{"d_model": 192, "activation": "relu", "routed_scale": 1.0, "norm": "rmsnorm", "optimizer": "soap_variant", "beta2": 0.99, "grad_clip": 1.0, "batch_tokens": [65536, 131072, 262144], "steps": 3251}
Below are experts of layer 6 (counted from 0) of a mixture-of-experts language model. Rows are named router (the router's row for the expert), up (a neuron's input weights, with its number) and show model dimensions 0-191. Each number is 200 + 30 x the weight over its row's rms, rounded and kept within 0 to 999.
Before each expert's rows: "mostly gets" lists some tokens that are sent to it at least half of the time. This comes from a sample of Wikipedia text that the model never trained on.

# expert 127
mostly gets: " is", " was", " he", " it", " has", " been"
router,149,215,179,247,171,236,207,229,177,187,210,177,203,279,202,216,210,195,217,221,211,209,220,190,217,226,186,203,177,200,213,172,200,224,193,224,238,213,205,197,305,206,184,249,247,218,280,226,222,277,228,188,146,214,169,255,184,221,169,209,139,194,205,176,244,233,179,216,174,213,189,174,191,167,180,192,213,151,184,197,216,206,178,257,137,175,209,172,178,219,173,177,170,238,214,190,231,189,205,199,230,190,167,132,247,193,212,222,207,154,199,191,174,209,267,222,217,233,216,165,202,217,187,215,226,191,233,201,196,170,205,179,159,234,246,265,199,221,187,156,180,183,179,215,238,178,183,224,223,243,219,209,238,232,160,179,169,243,192,174,148,175,185,169,146,231,231,240,227,125,188,184,203,198,224,212,244,212,184,166,213,226,212,199,241,224,178,197,204,243,233,229
up0,196,239,214,222,194,258,173,202,244,180,234,191,226,188,237,152,172,244,247,194,191,270,162,220,215,213,200,268,260,166,242,194,177,230,202,192,134,242,202,246,214,199,210,175,157,241,194,214,198,208,194,171,173,210,161,209,179,203,183,132,172,210,226,200,224,173,177,202,211,232,199,243,213,254,192,202,204,185,186,203,195,285,163,197,206,215,202,193,229,205,187,205,200,222,216,235,232,191,219,245,202,218,190,202,182,175,164,191,179,275,244,254,229,234,195,185,135,231,214,261,214,245,171,157,237,225,216,198,216,252,216,184,184,220,214,234,209,174,217,196,189,185,182,201,196,189,180,263,169,177,211,186,175,218,185,227,163,189,167,192,213,269,157,130,174,205,209,185,173,138,192,224,209,199,174,210,265,155,200,190,161,227,199,167,198,170,210,216,198,227,167,266
up1,233,182,199,174,244,210,206,242,184,211,210,185,183,292,172,195,180,159,149,181,187,181,186,176,229,206,234,178,161,219,220,236,225,198,196,189,219,210,188,202,179,227,226,227,224,172,238,228,195,160,186,228,167,180,181,213,222,200,170,244,172,205,201,177,197,267,161,154,224,286,164,181,181,217,183,212,223,250,191,192,211,214,194,214,215,183,207,146,232,211,201,259,233,196,240,168,220,178,201,217,183,154,138,163,290,225,201,219,255,194,133,218,147,192,224,230,231,167,270,221,215,185,234,173,171,175,195,208,196,208,202,220,199,181,190,162,212,213,210,157,188,215,161,174,229,188,214,194,266,206,250,153,248,197,140,202,250,224,227,212,176,207,193,162,217,200,212,218,203,202,245,211,197,235,204,196,209,272,155,193,246,206,183,183,222,251,202,180,183,212,245,239
up2,170,243,193,222,209,222,243,178,172,210,153,144,213,209,188,244,186,207,203,176,202,192,213,166,189,175,236,201,188,203,216,207,236,180,189,198,241,145,182,224,225,232,259,204,241,184,142,187,238,255,235,214,231,179,241,242,144,242,188,172,246,207,206,217,239,163,163,277,194,225,158,174,171,177,213,217,201,182,213,203,181,136,252,175,221,176,193,222,231,175,226,176,229,219,170,157,206,195,205,145,149,214,231,217,240,190,216,194,237,184,217,274,187,243,277,183,213,218,183,237,203,204,158,173,205,203,199,207,171,167,193,173,207,228,207,209,201,223,189,237,185,220,226,189,236,205,200,206,218,193,186,170,209,177,243,189,194,204,134,231,176,222,174,232,193,242,138,238,164,157,187,270,163,208,173,242,209,184,257,205,208,197,226,238,238,143,244,173,213,204,182,158
up3,247,124,221,219,163,163,199,221,212,194,206,199,187,241,221,194,191,192,173,199,180,209,280,230,275,178,193,191,248,243,177,172,196,175,239,240,178,264,227,217,221,189,197,243,223,151,195,187,218,167,232,154,204,222,192,212,172,178,205,229,216,165,217,163,197,167,188,216,171,193,146,201,233,171,214,179,189,190,213,181,185,227,234,192,192,223,184,174,158,184,182,244,230,218,240,183,238,181,201,152,179,162,191,187,148,184,198,231,167,160,175,232,206,228,182,196,217,202,185,187,222,161,166,148,211,174,176,247,202,167,162,193,176,233,174,232,241,190,210,163,227,192,183,210,236,212,175,211,169,203,186,148,189,163,247,148,147,198,205,211,213,216,218,201,211,236,197,136,207,223,172,193,150,258,216,170,203,209,195,197,155,140,145,159,201,145,184,246,121,253,230,225
up4,181,203,236,200,267,185,251,149,228,198,219,229,208,175,193,202,241,240,214,194,177,158,188,174,195,180,195,195,159,207,198,240,219,219,194,221,267,248,209,177,218,150,175,162,183,184,248,207,159,162,178,230,206,179,202,236,195,213,222,186,204,270,172,184,196,214,254,163,214,221,176,193,182,187,200,160,170,198,200,226,243,178,196,195,274,267,214,189,212,217,230,206,205,92,177,164,163,196,146,196,228,185,163,208,175,227,176,243,178,187,184,190,197,181,203,210,201,188,185,240,211,199,233,181,212,168,170,155,227,191,206,201,231,230,213,209,245,214,275,170,205,189,203,227,223,229,234,176,177,219,226,157,224,211,203,167,188,153,212,222,156,225,214,219,233,193,237,194,281,171,231,213,212,197,178,240,138,205,261,212,186,169,225,234,241,148,224,217,195,244,261,195
up5,172,234,202,149,237,189,198,238,209,205,230,190,232,246,213,159,190,208,235,234,201,179,190,256,154,228,192,130,175,235,133,240,253,229,157,205,188,218,158,212,199,212,194,182,134,250,185,238,274,181,268,215,200,228,175,200,196,197,216,222,208,167,198,158,236,207,231,153,232,231,209,184,232,220,259,185,242,226,238,191,165,164,242,195,197,194,212,208,168,195,240,227,200,200,197,217,180,159,148,284,189,219,182,242,207,208,219,232,191,209,174,257,193,208,208,212,209,117,207,180,173,213,210,209,203,203,160,217,214,228,211,225,203,208,188,178,171,140,223,202,197,201,199,163,200,180,237,189,231,254,226,193,194,257,200,187,196,216,211,150,203,230,165,153,211,189,233,259,223,213,243,193,233,205,242,233,226,159,187,187,243,211,241,201,210,208,179,179,265,199,228,191
up6,189,222,231,208,161,275,160,197,203,196,208,186,212,254,229,181,193,228,185,190,200,195,196,221,183,167,111,160,200,202,226,223,203,225,233,182,164,198,226,250,266,216,185,276,226,179,178,220,222,200,186,240,163,177,201,227,153,167,191,193,179,174,207,188,159,219,155,218,227,180,199,195,265,228,184,146,162,184,189,199,239,212,222,180,207,214,202,181,179,228,212,169,157,197,206,201,172,197,206,220,198,208,209,188,146,189,218,223,251,181,187,190,235,244,210,249,218,231,266,175,219,148,217,248,159,176,189,207,230,212,125,207,271,179,205,228,216,176,216,226,193,211,212,207,214,221,197,196,164,189,177,243,193,235,249,217,212,268,182,228,265,215,228,205,193,251,236,203,257,202,167,200,224,184,169,203,212,171,233,215,231,217,203,171,274,149,215,136,158,198,218,190